Below are experts of layer 6 (counted from 0) of a mixture-of-experts language model. Rows are named router (the router's row for the expert), down (a neuron's output weights, with its number) and show model dimensions 0-191. Each number is 128 + 24 x the weight over its row's rms, rounded and kept within 0 to 255. Numbers have three digits each.
Before each expert's rows: "comes before" lists some tokens at least twice as common just after its tokens as in all text; "raises" lists some tokens whose logits its average output raises strongly, later layers aside. This comes from a sample of Wikipedia text that the model never trained on. Tokens count by the router's weight.

# expert 7
comes before: "s", "ing", "|", "ed", " of", "="
raises: "ed", "ing", "er", "ier", "y", "e"
router:094127132120157138084118129147133101149110131128126164220089166104117138112114090140129125113124130100127125120107154146131139087096128145158136149067156065106153151127080124101106115106140137093111108148111108118155120162185136146093100144160143085122122123122136119135134107161135159161132113106168140147121124101141150110105147154114090123144156141162104202088160162128154155122119149114120099118129148129076114152116129129117127122111107116128125099148125114107130129133162176096140110096143104105149124112084103163122092107139144146146125144154147109160138133114154152122
down0:103174107067126126092122134078157153121160142130138140130100130116130131110135140129114095132145127161151101127119136088116134137147138127161152143146114139093143090123131115123119107149130100111133155131150154104112117127146120088147109141103144101117103064150149137139130177129092144153130113074107171146107116109142102140189121122108124127114105083134118137090171156112115136140106134112144140097126112108086131145127116123090130127133199123106102088142142137170119102118168170095129148164117151154103076108142146125143117131128123134136114156211193140151135125100148123133
down1:140101155153108151099126142190134112140107103101137140116173111148108136097104120141150164101122065115124103152132128155091127128134079156115118144101121151111134141113180085131097163133143135140121109144150122134145119154106163105154117080135180141109116112087172144122168148111126145127149164126113114146126124136087106122106115117150095112129112151094157125120093102115096142133091118126134124114134120155173083130150148123106092119156135188137086110140109175125146125110092137169159139090104097112088091136124161135148147132142118156148161097123109140177144119126144168134
down2:168114113130128139112134114129128124105150110115133119109120115111085159119162111128134144127109069125149154167132180148132124115146103127153107141137109071140134138114151087096133144151131090096113177172125134115099140106181085118119139137137105102127138137129093113103133143135160118138132145118105103155129153165170142096124100142121120119132117143143079114140120151161120111141099140151153153129156096190112123136136134141131151091106143136167094157094152132088184145118141117101190151096123165091108137133105131100100117131125143068124128115097161115198097132136142094132
down3:157138117152104145150149089132103146128134093094112127176151112117109150143131156097153109106092074135087131126142124096130098098135096140107176124120131111137151127157120162152149139152101172141148119117116147086121157115129083127170123131141140138136105109158123131165127128121085116127151140134134103108118118168125116120147112146131115130134072153129168122166119129171192145138120130162140147119144104056132122107141091141163100082105135106102146093173117088120147104140159121131148118126148088138115112125141124119140163123125128170156128110159156155117122093106134048107
down4:145153116173119113148119097138129091119103070122152124119111137136126119090114174141096108162082157127095143105115127158144131117132142150095180149060135154146141136149141151146123130133126181114120131104129106122156133105154132126140165107181124128091145089130119132097148099179166107153116178153142141123154145122154091113090115170135167141089107120139149130110150136116142094139130129141111104154126104147101093141096127138134140088137138075124087097160126115108148075097105150114111100139140114123138141135153145117123141173105120155116164148178154167126091128143109116135
down5:120124120152110128115137178108104153171133153118111180118160099127135134134090169127144103147150064133148124086168164129137116144159125134130152126127141117146106130119117166119147104126102163172154065167142121131158110102113142139116140091099162134123116092142097129085121113105150104151168122106115147175149092117120139139153157134182120153110121076106115133092142112140120110130133103136090125111100086140143153100102121173150112147110114110082135096178100123110112178122111148130112103132143105111083133136169153138082099158120145129131161130137140118141112149115124158110
down6:124113146134093159092098138134152156153121099138127152126176126136121125107162183147128068149137143113124101134182145129148101083120137172116137071111111116137127135132161125143172108132148117176103131155121140131161086110090138104109132118130129096142105123156097111089111097133089172136183184106139160105148105165077117139110180159122144147106149126119117126119096150105129122129150093075123115108179144125130103111138139142127122061140100114087144135145133152114138130077131152128143149125135118133105165153132119142121140149113131122100170143122102104126133132109107140127
down7:113140111175123114126144131148150058131127121168152123176134103153146116109118074136166108141155133128128107077143167171089122121144100170137120120123108144113111118128116136102152134150115112097102111090137115131118157102137116153143105154146104136107091139115175158151125122164119160114138123137125149125147119174139127116116076158146097179128105148100097149146116115080122154131111115136133128136141132112132115160140105084170127142143125140118125115176110111093098150140159152146107157096114149094089123135120158097133089170202134168133150082133112112100115118106121142100
down8:144150121109079147138099165152118116114153128128097148157189137145111128187109105177133176084142084141104158082112132142106102130090104134108142139119110184143138118107144104128169135127160133111120120118114127185149155116148129135139144120150092167132180141140157118119111118147097171103114124165134096107109173130132076147123108085140094049160138120126128113122147108150165092150130153116131073143110117136096133108145100116140112094095134142162124142108117104102149141169108134150123089121126143146136124115127111162110162122119134118148127144135119122122106090132121142124
down9:130103126133109118082169145105159089136137132148130151138128143121064136146125093128105093130108092140141133115194108105132102110138135115107153128058156122131119161114162131090094152127090063152105126132102112114140093109120111134081123079146142107120102139135108142141138139147124162129143155178118134167140125135130172147130134097114176082168168089125131110095100165126166166108145136142145127137068073146134136130113157152144101141143090153160123139135116123139103163168122134124137115126144133133159117128120144154129121135128153134090096141101157116150155121130124163119
down10:135104147111121126116157198165137111138125104095140080111130114135124159113122102107144047133114038103126096092125139129151115171089078124148115140101105100080157150124165159146108127141128099110170128138111095135095127140153157132150132105109100147119104099122154147118139142179126164147113132121117106113128163111144143176086155105128105130125142122139122151156102114096110127173119118147133147119131124155142151123119125134106151116142168127170107121139133119165132126131105145174093098132138155162134137115116134153065137158157130125140141130166126140121125106095155111143
down11:140133155130133112094122135144135145115127162130145142116114153107145140137145090124122095122159158143119104169074156090134137128132141175080160125143126131172120148156101102112155121133079133132154108159131106138104123129118136104167100190088118154136103062072184075158151163123130151121137154142122135119141143119138110120144109145130098172147145119103175081112105108153155114140134089147116100144126163106117145129142112106116149062176116127104116076165148127166116110096149131128121139121104118116121133116092130148108115144149105148107090170130115112134141152114106126115
down12:155137123147194126126123123127122112146105139128110161101101135134137138102148121117113087122169151123159109131134124130132131163105176147121155094146161117134097150101159124117085152146133109128109129068091126129125139188123146123142150113129193136104114134146147088106137128099104134079116211107125104132159100139109088124128138130137106152147148120133115115150120091105092099112159103133159088130126143099099153148166134165149137118091116167130135098171079135121098123115119130122134109103120148111135143132113092119140121118139128114119106137156150148164149175122129127044
down13:133118126091130138115134119121136080119167139133106148132144159101139127096087125100177076120126109111070104086164134099108165134164140145126106103145088154137099125124119095138142123135093140114102151119051127132104135122148164153087115136098111186113115109105179152101195132123113126159108141127145113181133103148110137124097136123132132091130177123118146141140129081117096114129108075130096157150115136136144175126153165162137128121094112159092142146137125133140134144150094161131148130171134117106137131138163154122145142100146122128132130149149115144110139130135137073108
down14:125135154122178154129148130154170093123162133101148102133136182152150149171126080151121104149108114123128127098178129126099108102167121126153090146166123148120172167139142083157152127129149138133152125122127134126084130092079142146105158125116092120149121155137114126115103123188093115082134117115135133110101132116161100119146159091142134130089094114148145124166108099117093136156135138110159131124107147106110161106114171119077158128098131133096129106167139151113096164126145164092106151111148139114134143137083120135138150145103095127150123151128091102132088109151089160123
down15:114093144125107103083183139147090098173111111087131095135155106141138142089108158149153054143095079118121127117125111127118146115110141121111140159123105162138095138104146109106105127159117153155135172135148112102109127147150139169121136120106143116162128148117120147149151135143169133093118133120126114128119115154160138080062161138118160128097088126129105119150090143108131128141143134131098126141169168106172139134107137172147104156146131135100151152120187112140141147135141132094083103119116090126092113154111156095147118188121098110136155134103123137152157101131122132158
down16:106142118116073143164111138104133117133129130136145143088108154147150090100134103152103166086138125121121113139149140123103161161108112138146141099135111134121164154103161087119166154160117163131101121139147079143145116121152092089121146087143148135146130215099129139129083140168092126123132112098111152143136127116149123127139128124136133138112153084143137135123124121137155128101086137069144088143106154131133076126165141138169153174154157142083143112126165173107100121152137139116140126102154090103103127140157145103128131106115104144140129146065140107135118160094129115160
down17:108103103166109156108095157115123138124161112131123163148131146111157131123144136116160115129144089130120128132130109132111116080100121174133141127152128125153131141108140130147130107153138154110138097137160162178140146106095078055123121086086085160164158071118108109131170099128134107091125107142147122112117146148149105103150111111151135140107108169153136123094119122116123124125089122071132170132111131159150116152130150170135126126146144132104081182091148179126135119079104107113124097134151147128194082108122118184138124116124112136122133142123119134100142135153134125090
down18:135162126095145130112104158135106117157166077099078161138131163142142111089090110108142117126118145120126131145107120132119139142105173181094123100130157111096143106126146122134091142133165144129129162179092123098138138156173141171117161186139141157112096129091130152132148081144104152122137154143137116130147127135139136123074145154141095150100139118126158134125119108126115133173145127114128144138206140106116140083114142126145110142077176156127125107137137080132069145145116139104098119143119131122160124109132111112139110086125123096101120144119121128098119079173146114100
down19:175121114144156117105120144137165174136120110124156150156149142114090151143132116128097150104102164127174151132101156137138100114118172072102108103125108101127102147134103112180164153159160145109147109168126159127102153125152114124114106169126093130124138143133112112110097096154136147118161126142140143111123129122077166107141131147100120129118141124140079136137115100166142132094096151117117138132109086146112121155123115121162174123146114137130108143096142126154173130144123082112101102162114128128100113195101133127077185148071111124132131125126098131103146094090086130153
down20:100187104098095141112114113157114097149136118138125125178099135136143115095207131113128128117130129145126173107141097103118111104101107073132153126134183121103107132136130114147141126152169156133108114124092135138094137139163117142170101173147115116115132159143111163097112151088119128153095129119125092120096125120156119137110119157132137104120179103094124121130122102134143169128139177132150142130135151196153138126116114128127132124132142149163142113160114110167150140162135106104132111168131130096110108136199110110117075129092134069125099151125126125121081135132141145112
down21:157111101165147169126131131095153140129131168150143123151136100109137110147138136171106179155132165116145159149115141119103141167082168098184107137108133123090145146122079109131129125098109123140138124114144160141122168133156110122111171157114085119173137125090097131154131089116099092134108135157143143150133156135092161155145125115073125087170104166092116130118146103107094140086139082102096144129102116149133119142158131155136127112082087154119106112120140134165111087138113130170128104130128146107160122094089100137108157123150115138126108138085129127137128164125145132093
down22:097129148128133167138144120158131100111158096138118116084142161156152135115100164106172121136106106105090147116184134174134135105152125093085104130112110104116134103113149116072125170089144123165122127195095091119148089127132128113081121108121097100094143155140146118111158124152120140128129127139148116154146141158149148081154156081153116110115156087118133116149134133166125130153124107097156142133150145115158154136124156134120105063127149156118159118127117178161146140160126120143118114160088098122098138120118133147155113142171138120150111092101162128110135101136136122082

# expert 9
comes before: ",", ")", " |", "–", ".", "\n"
raises: ",", ";", "—", "–", "."
router:104140102140157114135143124095171129170106149126141124147120121084156127111144105094140125151110127102133137113132144118125129096133092149124100105135123109132179136140161125117105130146104125156127105100114106133125191100171087142161105174150163115105130107128135116096124160102124112127075090103106136154145124136090136131122180120129135154119109094161154113119119120130104144105113156135141142141095137156076129074096117158146160104186158118192112100148097120152130149144150095160147153170110102119087147175117119113148094131139124128169099120150148179144093133135135110114
down0:123100139117148064134125142116094142141153149090155114142115146134118162122110092138105119118102162138112133125137135201098108098153127160123061116141125140070133090112091144158151081154143137106122114134129115140090153110120097133122111110133145138117159176114121118115124152169158162085172086151129115148128161149071115112148120114133184128148131135110129128137122154093144136145156134144126106112144153146173158164167144097075113156123155129117123125121127090140096088108168128127116153124110148138137168115166110151118115138084108128156144128156141101129174108132126126114
down1:118102124140132100116140123107117135146173139089123060115172148102155112132125112128150155131127059130106138120160094068180123133127138139119083122109125146167167135166121145135111121119121125116118141119130129107101124104122091137130111134069162157156127131123160138113100129048142107127130108084121162142120151082098145172106138107110148112146118141119098136111172143106151126136166109145116136122126134154138118143171108159143129104167140117193139166142129135092113146128127180124127109137097137164112159117114076128107143136111148105150104132115142099148115131156122122176
down2:104140113127117148177139118092116137139156176125132118086120113103146084066097149146105154144133095127144137137136165127106150149158103159147131135137129122114116129128084159153118106109161116144130118156140156136129088095145169099082096152160128132126125118130129097119118119085127096129150077126084091181134110139139103131128160116147137144090124157114122118147129142148115141118116108099096185118111154181140100150123123148068122164151149123131127104137153167106152103127102099153131122134141161119117136078106118138148152128051103143152139105106125147153126134130148156183
down3:156132106090104096149126146148142111114128147168148111116105124107086099146138113153126123096123118104126153147108151153158128119164143121154087054091091145097144124089128124140153113161114157142144179131131106136094118112150064089138146126164098121118116163132151104110102151113140078086127147093128157106150123143144165108114148112164167150134129174090137162108126172137106111138127183121121143124096138142154148120092111118119117096133145132121117126121135142151145140099147138130174124123147146129147147087151131153130141099151135124188117098109131121142144090112084103074
down4:136085137095141142125131077139135120158173112119124143110126128101107137156133155124138082146146156142111151145126114097160113151154159130165125140138163126125154121082143106159139085129122131137109156143099135150089121073162151101116148141115122104141101179125150094141124136096140090103137090145132114103139134111119118152120113118109147108130117115097122135132139125141157131112088083109101132164110074158177129133148172157108087189139085125055145097122140151123135136109154136165125115143104133148140149105088123114131125131136125179197127120097105093134164137096122137123
down5:113131114119097130116144122143148125158108128177139133136141085139151148117096162095147176116115088127154137173136133160119144109096135128119148113112121116112089121136139077111128105101051116135096110158135114128172131107091135115187120089169153127113132042115138141112099152107172137171121113111132124079143099123133091121138114133155108140129161112140133121167174120149103112115148142130137182139127119132179126117138156148115140144154140053165108126139104113166108121129128105141120127129110116122111144124133094101145138128137126097180131134117118130121124134161126100183
down6:121131121127106125120110155160117113147123121134138147131123166139083152138102163108142118177140138110114092139139164165157114080130133141133130096106128089145130153119128128103124105147085131167140118201126135153169124114103184151135121065150132153154122131115097090076144124130136102111105115138107119084114108149141177144162102161129121119138079111146164136102139152145119105142165108156130112078162091076124123141154134089137124136109113139160193161127155101153116121123148111095143113117139135122135131090130161123124129093117147151144096128109132070094128140132142105100
down7:118143119150143123149114127160077196110137095140123116139137147105144125123117128169106079164127116131171100146089136090128120143146113103106092173129141154136129127150172099118157113140142135084080118136136111099106134125121120139142102141107106147133077198113092108126122119049099156093102130143208147139146132125132110121130136150117119153125084102101101144077107139128091103136114129117144117165103141137156126146164132169145128136139102147133115131124157187084127141141086122151145126112124117137149118124136127128122124143104136137126129107117168128161167091110106147125
down8:088135121115167120101119138111113151117134132165174179135102181158112113097135138160151120124134082120112106139145147108107143100125133104144101135131126154143112095065132165136140145158113119112143156122151106105153087098132148095150087173123107113134116100110145084107119100114150142153153118151109119141104098142161116124104145120119099124139115147106167147088089093144113118151099120139142165142123171158112153116171147175122084086123109140197150154133101126129117108152172127126168133134161152139145128113089158141103122079154138144129146120133146108141120106120095115082
down9:098151147137152121111141153116097108125142154150133120139116080113119139114140125157111160087106180122125126095157151145145171113113145128152097093100106112116159087150135161123148131165137117104117128133184110150114106165127116134145113135127127117137126127133152157121090155078165122193097129186105129130152119125165156130134110089123171128187117137154131113122148134116118132138124146116156092117106148110095148075133098117144081136171147130174159100147108112099132142152133132145082119132097117149113111122133086115127134157096146163108115172084116147089102142115081104113
down10:139119151113146117160134137157105123150125143160096107121157159087088087113096148114140120131121122114128079126126117127121132083178122136120184126112156144054144127145115150141085113147108144155134131149128155116120099104129127123119150115191119139142108170102152141124117118140137147109124140146129097126136094145154100144145132156113143135156150155091162130085179161170140135138168096126101142134112122138119181119144097119108140117148092075134116167093155144117112142116112122159119092116098085108177127121138154099083081138159140093131107096134129120157143159110129129081
down11:186128099123133115099144117160170132100131107148115100147079151145135171110121150150118183148159129093125139100107151118133104116124104115132120087126091153158112128103152135111170135122138105117132144140086110096120144120128083112130156122125135113165199138112176171114086167131140099138140131168117154154108114111099123132143144138151100178115101136122129110124152126159123108125118155091131129146086138121122113104107146106187140131128113177139143115133113097120101151132120147083104153139104118130121098132141110118106159171136134137144131138060177133088115105166085109143
down12:136117129155118091112113112158157135105135138157099129115145146113124138168131108109142000136122159136100102061118083141101102086170109118144134139102121131102141143116137173151110102121119137117124141118120127142121156140128139144135125105123107119122134133128111136120144092167127123107121140129123142120105151123109150122137126133130141115182155151127138132130129134104157155163163123145138137130150127105100136139100113108151118105121136118041152092112128127143095124147130132111110111156165130117106108141108151121119149148145160144153140146193117110101118129128134160115
down13:100122162180123130138134116137119078130178140113148123107136118102138139146168084102121080130131189119110130116140119151055135129130126134106072157133153089152099177133135127139165129130090152122135111157159124159132145105088093106119133156150107128118138144118129148112110096191109107151105130085134173087112137153197136133142145118151123079132078152103126117121129114134149093138118132140143108118128127141103154106108121142099109174107093104114119166162155133122166135103123113140171143110140141156105142104119153132134122158102134130134115107128152164078114134114121131117
down14:100114143126096108172103153154130166132135113122134155112100124095146139090131134132083115138134199103135133108141131120106175161133120114112121168157102135149142096134128173140089087136080139104116091118136155142125105185158132116138161159149165113153119151110096140126156145150136167137121106130138124128145146108157127091144131161118131162133114155096161152148085095129137132104157077124110117124115092127132138125157080108150141104158098137094113133101168120078110138158111100106087135159165135124142128170137153136113147104117140089121094146149121103087134123145131073101
down15:118114133125149150132115113159146095137128177123146128167142119151129138141182137101151198116133105090150107138134137112138127131157080117101123105171161095155135107121119096138110107121122119162123120113119115103124088099141058144144127117149130142132120106094130100150167162074162106090150140085099165170137119110141101124146092090117102111127097127133111168130139119126128164109126138120115143123119153115115120123140152140129134135110148124101127105134135135156142140116157132131123145084147146200104080130151128170162101115151129123104144063106135133184158136089096138170
down16:098110100117108138179135116131133166071133160077135090117133151076157073133092113101091167108087171111149130135148126160114167117116101123133171143108136108123096138124130152137131125102165114146150109127158133115119141182171129159144141126132170135136133159147139109076114112131124142155128139125123090110126102169115120139138145096118087154106158103166121141143112100140164116111138105143071112150151135184143112152144108122125169138152156156080107115122142137089113104122122093112127120124086171135125164134141126139151109118117131135095118127156087104162115134127090127126
down17:108126154138119104144109143124145121117152109132158128137133148064102095099110107153071143093132166131176151157103149144140122148122112135081054116125121147102101128134158096147148141120128144087139124143088141130138119083119096136095098148149122092103130112106139116148124122181097113105141140167136173121165135140108183130138098114114147113137114115134102086156120111139129141134134136117130132126099147156119148121109168088102138130117117152092147151141098106171204120127149113156126194102117105129151151091102165133152119172120138151133148090126129165131121123104152139141
down18:121131118166130115142152124104122115132174113116101110141162160171133166165173107131166112125099068117116144078102095127129097090121155128113141134108095129157137163080135126130133139176136144150109156160105127151082128123164134151170153154134114103147140150152145106116165076188139112155132134139100140131105088174145137140122094144116157087104132143123110130077144127147131107080122137121100141110123115132116136127132124133140105153109150127188134082130107128174130107118121169113133121134118149088120149123127179153081123121085105090148130109148128107115097130112124151118
down19:142148112127134149108112173149103159121057143113097122145085167131147106168139110166105154157186082119116129123151093133120120135138141120149113076132102118124130151126097082093133146122129136126094153139114151112100163118133089174140135146084137164145173129094139146141118130080112142148150126147122134118123171139127096124172124142119095128138122110091122123092175119109145085134108168118141111097133118135104108125176109137141116096119123105090176097120165123113126161133139162087149137155115145132133116122148094136104160143104126133114134181081149098152139114156126092126
down20:073107133120109175121104120100140123138159164116130163154124131106141115127175144121090121112107139133145150090112124078106086131150104113118112133133158122186141148120150117134099104140152144138103145163111137102095141146136175120107102140137113148113132157123098133117115120159101088152136128165149102109159111073138134119133109118104142121143116122092085135174151134090090124140149117166122132138152111138092149087127173126180111129154130132127124179143156094151125131134140157148126128101101166162075148189141109167125090192142085107132123133119137116118123131090128118115
down21:129111176138123111099121154130096120132125139115093131145095106124131129141160121131117091157123160155143179100130115171088109113099126118096145127154155140162085162107106147140117100116128139106129144134120109135130130149176130127186123117154162136106145152171095105114147156200134125108119107128125148165124138121123092107152163171114113117151116128163148114137109120061135145108122085157107150120103148161088143102104137128108112136134097125059113153082153142112132123116114159176140139121119158122130120115153134139145155069126103085143139142180128110108113129109178121144
down22:131128102147132132183130100130138135157107081142117113136098088121139115131086123141109146134126071129166146089131094150133155131127102145135133106120117154128114119109110141134159142093129117102138086148096132080095155146133146163155141135090105126118120127099188111105122114174115141131146176155133117108116122144124114118131099126134122112143119149107135178182138133109172120163093139098155138144192137129085142129130150107168158085119119135100149096125110151131136132118125175079171117117132148123116111109135121135094153135166146102110143195125065115147102107147110101159

# expert 4
comes before: ",", " to", " in", " (", " by", " as"
raises: ".", ",", " and"
router:171155148144171125165130112154183086110101096110147119186166128133128173089117132110151135142108106152105106121160124126149158105140150109143104104093132107134117134125104106075087135119113142122116137100115163109117127125138116099161099151096130120120088114138144141132150134112071107141169132124092085113132133085128110168116125085096129104128153119104116140165145137131147148085171152123153126126131168148133103106185150083149132113116156086182132095161113138157123143135110088120115123124100158121132180125137132114135101118111139100147125126129127143149084161158131116161
down3:117125096148144120115126142147115157107153104121109121137132118155142129105111096153148173170136139159087172128126129118109126127062135151113091132128119166111105178088111172119160184149124115177160135176150118145106104104111115134148113159140124147126153109136120111119155156084117124151114130130148138151127104117132117106120059125124108068077132111089095115117139152124109133102137157105138185162143121127118156141132115152131113134131134178106088117108150124132139148129145139094101147167134091139136165139149129168109142091159146119080101124114100141138143078109087119125
down4:139102096117156124148163138097146153117143156122127100111113097192122133144112160132138148158096111159098165125134166115150137140087099135083132136126134083137109130118128138117141146100139146135118134158087170134149128124162123135160162137151119118125097114173185136121101164073151112104092124093098128142144130126123149079097124159127097061139121124121122156102122111127107133120170176076133120119156123148141095126105125152124192140120166142143125118147128160117100117153128133101164107112161132142109091133115127095128135131131165137137115155133061112102107113155117109089
down5:088130128135125136115116164126154160139102146103088078150116103163125125121175092128145110114109133135124164135118145156131116155120143166107164145110118094155148114149142172142142146105116130159125156112120139113137119119124109125127110149144135136126162120089120100119100084124129114123097143162148102130098128151090119106110140133093116130119121120138155097170142096151135131131165124130152150135142108150151084144118106136095105089148124162211110096073111106098127150141142103074140153116123160126134127103073114119120148139150131134058111198138123181168118134122151097162
down6:129122105127188136115185182100116137162135145104136176134141133140134116131130098156139091116156176117160153110119154168119106120093148170141085127107142087106138168094109143111112139139152162122135117140121145123154110098153105144123128096088144077116165097142140130132110128111146133126099178133084142137121138120132120167120111094169139156124146124127138123127173196134103112149101107131083103093118111113102118134081135154157098108137086140052128138129097131119130121162108162133117098128127115142123149136092110133126136168141123130116127161103098128124140119091170138141
down7:118096150066113123133131127123150121115150141137078086140154104115155184104156154106116106105112110149189179126132112112113143143131147168091139161104136143079107145135148160115110148132137133138131116127098128131118139132134124142152108148122100117064113122115111158134181127140146137112123116156121127144119148126118144124127102109191153072115128166162125145134079107154132101094166151142121106116115072121126139142107140133163114112128138140123130133116124113153127109111097083130130166117134137114102130104136203174142097166103174128120166140145120080110112127110150081128
down8:118094164121127136090174109171126093098096153148143130100126142129122147109121100106138140094149121111119111157163117129151113118149110122143109126139127118156090170149179120154134126113090117136166143175177112156079143130131117183161107141173171099196133116135132138141112130172157144111124124125089106147115091124146094143138132109130095138128148125158117138127110112110084116137141109108141159094153130104190130103108105140107108148153134106127080139112120105142118117133125100114089148129181115121124122144134140136122121149187100139113159075115114130156089175121137095123
down9:163148125117121105154149159126134154122125137091097149104111171132126100136154064131149108134143130121070082120092118124136112103101103169136138096121103138133129162177157142125142115161136088116142100114106112117128121147122115118138115148100123121136129142157110136138140138074115109182101185184141119102155112139108117126109097129131129132082156137099168105109167105161161136132096154093121141157097108146091091176147134149115164138139117154110125162151144145128171127144109098133112114126081113127142145128177155125121126079105154112157165117128088136143096152103127141095
down10:095145156104110194143116122116126172130140091136131162139140142125133095129086130113160089110161126120152135130152118158119148206134114105136105104130109197145112180137129132150171100128129139116089126098091115176127089121131111152099079102148100133158135165125140169134117114095120128136108104162128133068147145107158133112179094124135159103119125125152127118138142114124100088148122128095155136119107109126144162164110111114112095079149109180093115078127118109109152111121108143116129122110105110152137102154125117154129134160166136157141118102097130114126132156140122127138
down11:142136104142102157105107090130127148117145158116133156118112115115092166174146110115110162165113141095126175119125090137155156126148101130121114105200144108147107201098145143144115151105139152124127162093125088129139097103119107115155161134108135088171139122122140127130142121155154094119138161145118119159109144106127127144152172113100110148111132125091129199142094125143136102103123127113133138078112082087113097116140175125077125133141120127074156118150144180111145122078113138127150154140126139111123100126143112109121133137085121136160151083134140109120152122166127146131
down12:132144116132148172099138162097117122111170153129117113161129098093121146109145139154116198154089100075156117144122117115113149099071126123122123116144157104124159158124115123102127140115159098116156124145141155140118116120179116125127135095127070112100116119082156118130095128092152132137137076121106111110085139108149138131145113120116168148098131168137123148143146166120126139128083131128116150109116124153118128146145136097134164124109137106214158168114121116109132109134124153106156160130118117160107114104154150148176132090093128077148136166150123119161137134111098171105
down13:139109103131123116098117111134151119135152136158130152123117120140087105121084155137118172110119090128125168146081130079061088158108182132135153119141099139133133153191107115157184139128141127110141123136152114166101111111107100111138131135106150099138169101120116141144124117115074099108130103133128126077131154121186148169161144141109131130152136130132124105127122165102119101115136112141128129140157132130104093147182100141102114162129117159106121134119131146133134152146140099109142109093140090136106124157189113108103155118084130157135171099080110122145146105113171129162
down14:099155140118125151122132111115112117124090128116128109153105148104113160145135133095151010150142128124147097136155153133156129126114157159159109122101079161091148170101092133135156110154132142106130102125131088122158154110098135104127123121132133121110116112125149128141130130147114121136102150124101096109133139120117112144155095083141159119159151109138163093189118142141119152115116127159148151138148130097098140079141151111139129112095149109032145110130128137118113153153102113141129134071184166091150125140134134144121146122121162096116131136128156154134100143156112146145
down15:186119143108119146131146137146114119126147115156119154098104157155070137108130132163147098122167105141131131131169134130150138139101143126104137121134119133146124141092138143127095140128114154129133115098105123141112130129119131152127126172108196120116091125154092140113079098092146117116136112086130142182143154098129155168133150165122089151080128149126124159089142085122146150114094135134127139113097090095166117096132147089131125162156100112117130080106177126148069130072132079130113116146187172131132110114163143126145158132128101151096126144110136136108144148118155145099
down16:107145081084138076146124120122129124110129159107148113116135077148127120119147155112147079173138120116120102119156157131098155151118135117151103117086112102124154092107152134153110130119145114112147143093122140162150139100116165151097149134142146084140125137137173129092140117160108168124134119141095106117097154150099098131137123101146064142169149159149100117161128083085085104103137142173127133132094168162153163139079092127146156118153148154123112101156144148153088146156113124139099097105130155106114158080132129127156139113142103109170126119161121125142120150152141152138
down17:176142155137094097119130129136157151134088152122130108108084141134121137121158101061118108143142137157101115160093138135084100110150139114131108162113109129168100104165154113168142084119131142115144140118154113165129112126124142104119102128147117147128130105188166136142102131133111126164148105103130176176095135128174123144130104120120131126092128110128130103107115128162122153135189147107143077119155134104067159129152114141115134150117119117071054150178115112121125127131112099147107127133139122153079134153129115148126121131101159104155105139119182138133156116128121138097
down18:162134079172127105102149110133122145151111132103155135112117121100133137136150144101090144117155150077135143144154140136057127118153156176141162117166174148146128107104146096130158106175131111126146087119171119092139163094138171130103142140122098152080129094149133139124161101142158103126132124175156100071123105101150134135136132141063101126116095142146163112136149114108116126121112096146130124157094093150110086144172136148160139128118127127144114118123105122104097144134157148110120147144126152143113142159140132130087094160131118113103119094166129133109110138096122182108
down19:113118136163116109142137153149133106126126114159152136158146143113130119141109136129109125135136141146158142173134109073131160133099133170136144158118120138088104113130099115092106127114117124148106129184148103131112120130089144118123120092092150136138145000100145129109134139122132119096096105138125159120133116148138090162164120133144137122122092138109148112153106132127142112102120112137123111149164149082136110128165119173122159161098148098083114132129127156126120125126126126150131113069129120136161178132113068116164160099082143144126126133147133075125127148152128124164
down20:117129116150152143088115137124127135118093137140162158108101103181132120125137121106109203134143138164113106125143122139144118152087114157106112117112098100135168153144110109100090160138138159104093142152148106103128154181128111122147087165112118105097136097161111144122112148119118118127104110123161143129144171122092105098123109158153161122111132084139130150083148090148098171158131191113144098145134124150165117108161110140116133151132123103163112136122146113164156128133126137152118077155121063145163124102151144089122124086095157147124121152107145123135118164117124080118
down21:140147103116134159134150121133149110113163145165097094136132124118122093141149170114161107141123144120141112124153126091119088118104148174126085104167155168121140068108115160124091139160166100137079140158105148118140138119113106106155121136125108161106117124176092137124102131145117137172130116127090120101136141142112142126132099130135094130120122086149151096137115099136147117148129167149163103114167142091096101107163133112126132118150148095211111144121096096122142150163126137116121133173079113148112120150157141122111135132122108081156138191139160088134091123104130126154
down22:125096090128120138094093136099141163121087176071117137147111155158126147134139115122092222128135114102119139157143107162099128129126132117147108125108100115125112108120141153124144137086137092119113122143158127150101054071161121118153148127163132168153164115126103092142130108098147148148114115091134134123154179161128131110113132150116083089129136098120143152151138137128153106161119138113113129150115117152162129103119115175137116131116132117178132131177114164108101111132138178112138131163133143107122160151124140116118137110128121168132167130116090124131126077097117147100
down23:140117166142146149113122167133129147108144146102073119128076162114118127136145103129117180181140156139094169096131129127125117163116106153082120126148132116137114120121162167113173147166105092118107123162130133117147099166138163123148149169130148121147102150126136127109141124146168168164126113124141120163122092093157115124128142186131119105099087117098116156128139078099113111110151101151132116152114151100098136108101093128134134122103175128111116165119066154108099126125148099101104139161099130125136114157159086154129125167135111086125143115111118102136179109139114128090
down24:118146119127112172161115110144149108140166137128130143103138162095146123107169132152129138123112187106157116147126089146131152110127123182141109120143140107116124130132126120103148093104087146075114115125124129152132114112157104156115142154168154153151124178108107133144114097134112171141111119099157102077074127128113097111110096119154182133148111172108128111158145131170118131144166141145112144109146110102129167157128107114109106138115111131065137169116125148115172116117119062113103141162108158145148144104138111156129142162114059109122126108104148117094114114101136152094
down25:119141155158109153161155130141172122145148100149120119130097078141099070108095116111149123090112096123104142129158155138095120175088149101171151124145100127118119140116144100134131124138116139130095133138157172174157087110116116071116099104124170142116139132124130102155086151149135154078161119123132091103081112138136154164113097113099122133131144152130208148100166132107115122143151137151107108118135072133155138153134132136123146112144110105174134158132112161126119120086109165092171140110109141130128137122128133125144135091084153118110113137151108125169119102145120132122